config.yaml
num_hidden_layers: 13
d_expert: 32
init_std_router: 0.0127
lr_router: 0.000708
head_dim: 32
norm_place: "pre"
rope_fraction: 1.0
attn_scale: 0.177
tie_word_embeddings: false
optimizer: "adamw"
weight_decay: 0.09
schedule: "wsd"
final_lr_fraction: 0.05
doc_mask: true
Below are experts of layer 5 (counted from 0) of a mixture-of-experts language model. Rows are named down (a neuron's output weights, with its number) and show model dimensions 0-159. Each number is 500 + 40 x the weight over its row's rms, rounded and kept within 0 to 999. Numbers have three digits each.
Before each expert's rows: a language model's description of what the expert responds to. This comes from a sample of Wikipedia text that the model never trained on.

# expert 48
Opening parentheses, quotes and brackets after names or titles, introducing dates, disambiguators or codes, e.g. "HMS Delight (D119)", "(age 18)".
down0:496435480484530492424525483476526537509450540478493538557504494533474481523570528537450495510467574465516509493476498478516478517468482476450532550515470491467480513496502410514494483562447497486579539501438563495505551532566444461541436445529570541495555556475469519453475513527565532499503433514499495570468513499442522481547474379513464478485447498550458484482486523532495446451506449572464429443453452490556564480509501625577458572547487474527454485524476521500528528511561489

# expert 52
Periods closing ordinary sentences mid-paragraph, plus decimal points in numbers and USA in sports tables.
down0:472564531463485541591509474455437525514463535498527462437505479479482492471515478463526493475410450482558568497482441516449432580541523531442586534427524486513414460427505450489531542475540503502468442486491565507550563561516444465514540431491615517457472522468467537461493490512456517517517536538541530493571484528498558537491450477447531463508530406487569525576522516525487514540499507522534531505487495523517494531395483522502533487460544458486457473525517550492549517493528500

# expert 8
Colons after team names before goalscorers, and commas, colons or pipes after names, dates and figures in tables and lists, such as Source:.
down0:418524523490503522500479493477489540533494511470555443520521481527499471443581503490464454487426524499625442508480594546476414560398497519466491510521494488558500531479510464525581492520558546511465504477511491503533518602497580545477433440418503519498423508543456525529498577485543548515499505559478466495459551469536532449505494553545505510467508498564464454480505507454467536477506489597518492458458504504501422528510526418533487523524518552480561444513477547485535492476504507

# expert 23
Infobox and list formatting: line-start hyphens, units like ft, km, %, °N, UTC, and field labels such as Country, Died.
down1:491400467556467508495543488571560549477549517526442408481528554518508521470503515530460471441451496499457486503558567539489566556529422509478534566486432498547485473513514498529490473505531578457519504520479471569500516548506544461521432466487486507527488504523517443439505509467466474424500465485506439494503440494465504463542542564489486497468387536514486546559399480514497530482493511471530554523500556463596509489499561522485453508598521514542495452455466437466497512418519483

# expert 26
Century pieces 20 and 19 opening years, as in (2024/25), In November 2020, 1967–68, often in table headers, plus other number starts.
down0:507488510597490459389418491490494460556459514509523521485476468514458489575508489494578563535506541456501488534501575449477455465513535515483518511471548442513579481437527527557528513568476544527469550482493541472473477438533557484537511551488567530476493515498534549540544507471552457525456506505487538457456371513501499473481533513510520528505514485534430525456517487410418548516483509470469492541485406472518547447576526569507436529457560525488445491448479531493496463477502536

# expert 22
Final syllables of place and personal names, especially "on" and "a", e.g. Bright-on, Cright-on, R-io, Interfer-on.
down0:504551549475488505476472534439424541569485474499479497528533446564492626471443539509470486485504469549515507531454484522549448547503573502516497453505491552426510509557482521511523460489466503524519508533555502498481545513500549518455478583524489425460536497528533541444492481494550475442573459436454486499473468496534552505478468507568507513508420437617499503441467532484498433493533467531462537448495401480503529562512492484545526479560420475472463557507447452534441505528546462

# expert 59
Single digits in numbers and table percentages like 100.00, and inner letters of long words like inflam-m-ation, invol-v-ement.
down0:550552511541456539476557481441449528499400540508451564458557478563527512470398520516519531567426457568506508461482426446505474519546441499467474523475499492526552533499490415521535545502529533431492477488506499520479557542561568521540486464569485498529520474536499547402507563494466539542453475537482551574498504449479484510515448509520491515470490554463500552479512560433479480519520484450547452503421509496527527506529395552524463501564496505517483547481532567506447505522469483

# expert 36
Middle word pieces in names and places, especially "ts" in Massachusetts, "l" in Nestlé, Medlocke, and ".S" in U.S., plus Army, named.
down0:531559543459447495552536489502472492489535447467502473471486502516494518480429491464547491480449541475522502500472483521489475525437550550536467487423508575561512464449531517548467475534539580488488505477504493530476415520489516526502526526516499489504586477524467561577417545457446488534450454482491521634447501506403516532556489518475480515455473493493494482419451499508536508555498563486584409495489494486400562575527477506499520474476531468471480576479448554425512489517524506

# expert 50
Word starts in species and taxonomy lists and infoboxes, such as ins(ect), Hy(drocotyle), P(ancrustacea), Full name:, mostly in biology articles.
down0:500517519474454534492509494469473504471442427498519493563519543534455446572546514488519450407532504476496529536529495527481451496504467494586528454543505512501626565430473467522482466542431499447488435481449543580526419517506495566497532493438500531527553455504535463556450486563490448477551487490498438496493521481457452509451587482473525484460514532503432508460511436502516589459488516472512487513455476515521552549457497541464540488554496513494479524592517460580466528578517527

# expert 3
Colons in titles, names and labels (Paris IV:, news: first edition), plus word endings like ineff-ective, st-ory, rel-oc-ated, and words like official, Jr.
down0:433513489535603524560519462517460553479445498457565507486523482569499455438573519468465504531517493522473516499494557527505494471504464552476487478423532520461493429438576445504515532500466507482535525486461475486489567451552564481484535482535515494491470511493490506541510484498538474438457476486579497551552446546470464481579503532528483478553586519422535549461440509512414549546469598554442499527504409497517530464532492508508541464398540461473498484510458544518494452528560502

# expert 39
Geographic and national name words, especially the second part of multiword places: United States, New York, London, North, Democratic, Canadian.
down1:452469539625482578431543582491507455472481433550489464554548444421467530515511464497513537524478524589487511459528512529489445475525531605498492546507471559525551445497512496538438476507467444522471440482488514492487486456461538449512484516464475526499508491588484507583544408579467496541491480544457541516472451477500515526487533535564464469454532473494456503551406525524489544520474459484537488509442548529481548521518495515545558507508511504495448530518525538535420443483449482

# expert 21
Word-final pieces after short consonant-cluster starts, chiefly -ight in Height, Weight, slight, blighted, plus -y, -uty, -are, -ally.
down0:514540502555470466501519508490493465630534528504499509497476495506507460456444519460573468491472457506497458521489469434523502468532463589466551547514522520553518536500569468477444571551504529415553503490509575467547528515549467466516518485599562447491466503477536579475524454569489495459479529492496492502525554549422520539558495501439453539499502477494547449519476445480503421495504425518551526488437455501497526450588505477575564481503456486559529502464493466480441452448549506

# expert 53
Middle or final word pieces like on in NonStop or Avignon, en in Sweden, ater, plus sentence-initial He and later.
down0:477519536462509525489485451593525498499521542610473451469478474475525438531511530497531444457441496428546548476495539437539490481508502517520502436499486500483488437580504537483486511552495568478527554457502555475526495427513506503533513544446537539411427479472517495513482447509539529503524513478536422529498613444497514467473547470445413428508490474539476519458573482511397508444525454489453494521579523499482462536494515545549426524492534531447511517483446489445518466559488539

# expert 54
Word fragments right after m or M, like m-ill-ipede, m-erg-er, M-e-an, m-ent-or, m-ann-ing, often in technical or math text.
down0:463545525413517500499503487505541515490527541504475513478535524487531481457509470429507484519428463494442454587462558473549413464542541409410466472486465509489463495529495544483530424532500495472555512495493482451427539530510544507510505546527476537482512456487488486485461451478523431474483444470492471544513443553471505555478485494591443440446544494573561475456431436466536528537548581574447499473507573530458518546570493473529531479466475527476470504429501567522530559474490520

# expert 24
Plural or final "s" after nouns and names (Signs, Trams, Athens, Ochs), plus pronouns and quantifiers like they, them, both, either.
down0:483487461446524495526533523442585539440417583472451572553587507416462513562517498504499480480534461476525519570414472479461548508485431569544482497485518546553518543557511584509507513498550445498474473504490485512435480494533528448506456450519483478543464579582527535449534463506568544514476567438496487536536512467510478499435534539470545478505483517476506503475560565581452507459509492459514563471463546513474459439534482500527532534583484511493499505566474484497444487474498484

# expert 10
Mid-word fragments inside foreign or unusual proper names, often after T, K or Z, e.g. Ž-it-nik, Yozg-at, T-ang-o, Z-ul-kifli.
down0:429518493438531515511483476496468509464502444472489528471447463511503480512538477434475497527464444476491503530512513511478539546549530464522425475453477571584477530484561532483538448527532498567544516478549479510409501509564458484526473500535542391461462526480476461464473562434529518455581472491534465476550443520529551412496466516463455521495474446507497476558578555556445465460483542502524524457535414504492564491512490540482430425433478531478498450458516537433533553439500480

# expert 60
Short continuations after b, f, or sp, and L/La starts, such as Airb-us, plent-y, B-y 1828, Sk-y Sox, Fib-re.
down1:513485523520488452471451538528451491587545525511534571535560484503534547468469508475473442551561501457447557529517500411449487493596526505474506536539437506527516439575503464509535536439468534480563498477479503564511382458473539534516542448454532503561490593532472556542530516487566510493490535418514500474401502451470526466521511501503460483496545517490521492491506537470521540558496420577523515548503503491552536493507479546483505580533462465476499485442505597451527499476500486

# expert 17
Determiners and possessive words before a noun, mostly the, plus his, its, their, 's, often after of or in.
down0:543478442540539409509471544532487507534457508514474532492464477535395538507493460524565543479516459527553520562496469503578546499556525514476519510490491562474456504454472466464482487462533467509559515462472600523567473556525446515520462439463457488533523542462495509509514504414447526468469493478565527512545521471455496587499425516452596499550470535519469467560546544487482449474540490497542514518489487446525468501479510580508458529479533462630516502546459512519540462431473561

# expert 12
Inner fragments of proper names and foreign words, often after B or G, such as Baikal, Bibi, Gwardia, Begunje, Burrard.
down0:449479509429534528506534552512471453503486514499505583503510493604477481488530581563503506587522542529551447486500507549496475590494527457480527528466483494416526529486463515453483480503474557498500540446517524451469606496480514513534526558500485414514559470466435566497509549548455528543437531513506431482431576475519564521497453540437573528469478512504495538480507458517475426523494532509501498511478469528508535558486509481428564477489498443515472536507493404537447501402500490

# expert 43
Articles and modal verbs starting a phrase, such as a, an, would, could, may, there, plus the e in i.e.
down0:562568447456522494554487528542512416479557478545519536414560532563503555432433530461511441526479528507491478438511471507504488529533527500430490473494481488550490569527441506466523533473513536502464526554500528471455518536561477475506532373489526504478517513417437561467500549476432515525505462489462456495512514495467474539471516502502546562473509474485489452502481508495498510440471470506423517552373425552505533466497550464482533493495497481453464467562477439465520490395539543

# expert 4
Word pieces completing common English verbs and nouns after a short onset like st, b, tr, w, e.g. b-ought, st-aged, tr-ain, l-ose.
down0:502570536487512523458526532529546434547468512565552598511539509489516460533567504558496489531487542466494534486514541487513373477504532457473468440476487479478385533524527532535492613440472541473512440521483528519452549469514552507517550490556407499544545515466524544477427536479512471468474527462546507547464471512498511502522525486537483484513512525476491482504503522598550487514467540500469466570556440497470483522463516422450546479466483438474414458472530581484549471509543520

# expert 15
Competition and vote vocabulary in sports and election articles and results tables, such as won, record, round, season, goals, and percent signs.
down0:410575471471550427517460477477483404454534552464497498504583528468505514483420444530530508529460541504547499569498540507510445535554473473499472481442521429563472448500543467476480543589497475432529450509387450466432486483438498519499494518539561510540461493463495563562443512532479538483434469533476473537462537438450534440526565475495497504488520520486494561507485486498538526499503516454447459477572520485422501477511486459527528489463494529475430439461490507519536468460532551

# expert 7
Sports and election vocabulary such as League, career, team, championship, consecutive, plus pipes and headings that start results and standings tables.
down0:482475475425531500475474594480503455488545579504490483484532567455579516518496480491505466548549520528535466584417576544526554464449460544532471512560484513504461495512549495459436534502529536580565454559522507517457535477531514539505499575509517481484461529502441522587473529480545507517512550425425427430473452495506518498566499503421525445503458509497559529469510530540531470485487530531465500410552486486575476476503542502538473516547495580503468544497435501489524492472546555

# expert 37
Parts of biological taxonomy entries: author-year digits like 18 and 19, commas, colons after Synonyms, and species epithet pieces.
down0:513535535401544491551541491418490459490478567459459476451487467505474458567458524471539494470480502487486568520488463491520496528373550579523598483470518485474417471426456485523490469546489491513570503494465603534522490517483530442465531528476548504503470524501440471505487542420488450470436489432505518523509485495470516483536449484430390501483495495439508458506536515491490446434464506564466516489467518546464433509468461486464568455477494475445470486532450458454460498481477467

# expert 16
Sentence-final periods before paragraph breaks and closing == heading markers in biographies, plus en dashes in season ranges like 1989–90.
down0:502452398542442478551441528588484418531490496489499532503448466510494531456545439527476447513363503544522464563493511513449429525528469534519520534453506478416543437471509479472517476487494527544461426553506444458510418519419496480483516552467496509494492449476531542501449479484461421444474491516520479510520441469571453469500455474489495514467522510472484515517455420463512474568512500509514460457466507516521506555462443475500491553429460539553452518586489465544489472495470453

# expert 55
Possessive 's, the, his and her in biographies of academics and artists, as in master's degree, Chancellor's Fellow, his death.
down0:520477448464517484509470524430461482482538473510460487494521514451497543404507559441419498462513540448495520482567557513591446496445496445522478480494498498492532471511491455530503474510520455541504451513510617476457527513554493493532518497516527537511461551533421491498455553530474477472472431446449551450463480513503588556483425511446438489426498493479504545466544503550463544532493514412483442506490488402479355493456489468555469495541535495478520527503534487499563529494501525

# expert 42
Hyphens opening bulleted lines after a line break, like "- Preceded by:" and "- The Education", plus table pipes and hyphens joining names.
down1:476504434514436471549421464521553499471508517527494501500451453479479491463534526536528529492553586502513516561525484492499431496535477520534525458556546485549491523540483511480505483450456516513503440482565495530427424519448492532444441444479495476495454493517544538592448528500547453515435554506485532468499531516461539522473506507462454505494470409524540530443431463501509521500519566421607506587533521443478480464432498477489498508500555439494389502553492552512509479539441422

# expert 5
Nouns after the, of or his naming countries, states, cities and social groups, such as India, city, women, son, government.
down0:512531503437458505517464435453494519493540496479484492515456605487507551500541506541488527413571465497527475417448494514520504476438518524467538502450449493477507466479445463470461475488488496539485522487455552527514475468518497510428490416502508517551515553508492454578468480421461533507428477381480526483493550454518545467441538558452505444560514469528398470457454445505502505440487496504495586532474459512537423463451478454472481544453486507491497433505550507404536476474464531

# expert 13
Numeric digit tokens such as 1, 2, 28, 10, mostly in table cells, scores, season ranges and dates, often after a dash or space.
down0:536562541481518524459468415526562468459496443597526408525545483449555648444541501423552489484499566589519506489530504442454495541490485489477451498503519475543478468433545493426548447506466500495473467460490422469512536476445442492563469477420599488531484483536538524506517515499469525462532513477464487585589490496556489530528522487533534475519531538465493511478473502464506513492513482512535439521497508562448472532470515483495488570484509453505492498527569535487498486473486553

# expert 63
Digits in dates and year ranges, slashes, ampersands and hyphens, plus the ending age in Teenage and message.
down0:487519486502451489464485468521541529562453507513586466476494474509490522527561507527472509505525430593443530468505520502522503545494451536479481515501494544449553463423485501518545493567468504478546553454482498452563540512504552454505484439452500503478508509487500495456492528590506562490466520547438521497505481509573479407511496452511508486620466515497489501564547471436516512496501603497475531484456437556576412472492486467417441540523449515602515533564531469566471452489508515

# expert 49
First-letter tokens of words and names, especially B and b, also G, F, D, W, as in bronze, boy, BJP, Gary.
down1:417461475546408510550533503525490466565433518469555488532543502526470511435544531468593491493547513557445487489506510500466575492487516468510455577603404506510567505544476504512535525522503517467501526504500433503530504538453441511503421502573523492514554519533492514448484406442528526460517463471496456604544489459471546552498545544546500481500492590502490508484413537533519480524435491523508518467483489438402464516518495515499484509454435507500484476438552535528520487469502508

# expert 41
Single capital letters opening a name or word, like T of Tammaro, N of Nikolic, middle initials, table abbreviations like W.
down0:527525492518504500494519473509492463538493453502470531587534521545558472510453458483530514536578519467526489530443575505489555573411494474538446526551473509507506506510451462454476492574523459521494510515556493532493522464524533530488475493447378471508445570500510494523571530486509568511564529578489519489484603482507557482505446591439545484539466552559461480523625499531466479518515536502524559443519492547537501560485455509453518512468510550515593483541532532483485452453533495

# expert 58
Word stems right after prefixes or short onsets, e.g. re-ent-ered, g-rew, rel-ated, in-fl-ight, plus verb endings like go-es.
down0:536507393494532485511492556471484488507487491458440469563517519509577566485458489477448572497440571460454444482477403440516504526429457574515431566490503491503509459453469485462500505589490517510507525500496457498553495518477433469539538494383487575526539576506459504500517483524434501508528447568542505531512484464569450492511474461459512542459539439482534457480439526485505474504510552534505562499539487512498460414523534482483499540516512534476449460484526525446482495476431588

# expert 61
Punctuation separating list or table entries: row-ending pipes with line breaks, semicolons between names, dashes, slashes, and N/a cells.
down1:474590477528512514497530488506529548578492529479517462501490502465583455584474499501486592550516481529491508458556499533489510453500428480530488513496550463596489504536528584550473473558421545499452448514509452409487511488485569443540492426577466474426549473536469470563463491495516508470574532530444462510469474531497521483480501556457497564460497543523468538546441504550439541514478511471541515541522488481545516555528502484562436502549470542508485503578488503441492540546547564

# expert 20
First pieces of words in sports season prose and rosters, such as reb(ounds), capt(ure), season-h(igh), Che(vrolet), and short capitalized name openings.
down0:503552577517506469543504467427462484462525457536532510417551562511489513503536524570436473510553582489473468480477590476541545489504529502533478502565534515509507521564523504481475504495564452466489530434458481483581533523506519538466474474426490565497468576471551456516448456526472610568515475530518518486551532529488521502516459486496551568547482555509452481478461622457475517511486523472510478566469450481442472494509495488517460527406559490531496506575520531513534499424507455

# expert 9
Middle pieces of non-English proper names and transliterations, such as Sher-b-rooke, Warsh-aw, Suz-uk-o, Churrigu-er-esque, plus stray CJK and Cyrillic bytes.
down0:493561501444509547536542524519555543485450464502539570514488446468489515406526466514557504442476514482473478475484514538485436494442537575502501387511449524535529495573476541480501433519491524509487485466502507518578540457515508512534561525469530478472480545518576453494457517588544442555465518485462496534446470512561484552519594553517470591513560442460602510523465486482526492541518552545473476482516499563580533476476541499498505463494566501504456519480442480533535501587485481

# expert 14
Noun-forming word endings like -ation, -ity, -ities, -ings, especially Oper-ation before military operation names, plus common words like used, services, million.
down0:514567430465479508607471523504531528458535467461527507532472478452524549512504509473510465517504495428583511537497473536490480523465493487468579414470469500460576550487494489545569535500523485479492521476545502539517524554497543571470478479412522457544549455541545561578464565437560544537515510607464457478462501525546539504484451488499512548551460507469474480586545507505538457501473601530562447515485490525532517525533530508550517507513518437445469550562534520430530501493491451

# expert 18
Commas after nouns in lists and numbers, like "film, television, and stage" or "20,000", plus odd inner pieces like "sh" in Workshop.
down0:445498485482500520494483459569591427501463468450481544499554516529588514458493470472492572605497549487514447498445501488505534548539507510489542498520519566459418503474503557479429442506490646531526472495482518487502487566439528542513552519471576483447457465519475503535528564492578474486504534534484431466450537467545425499502544507461489480561444483429524543507494555484472488486510507490483501476481518610467514456504491436512514515501479536518531448543497520422445513504488460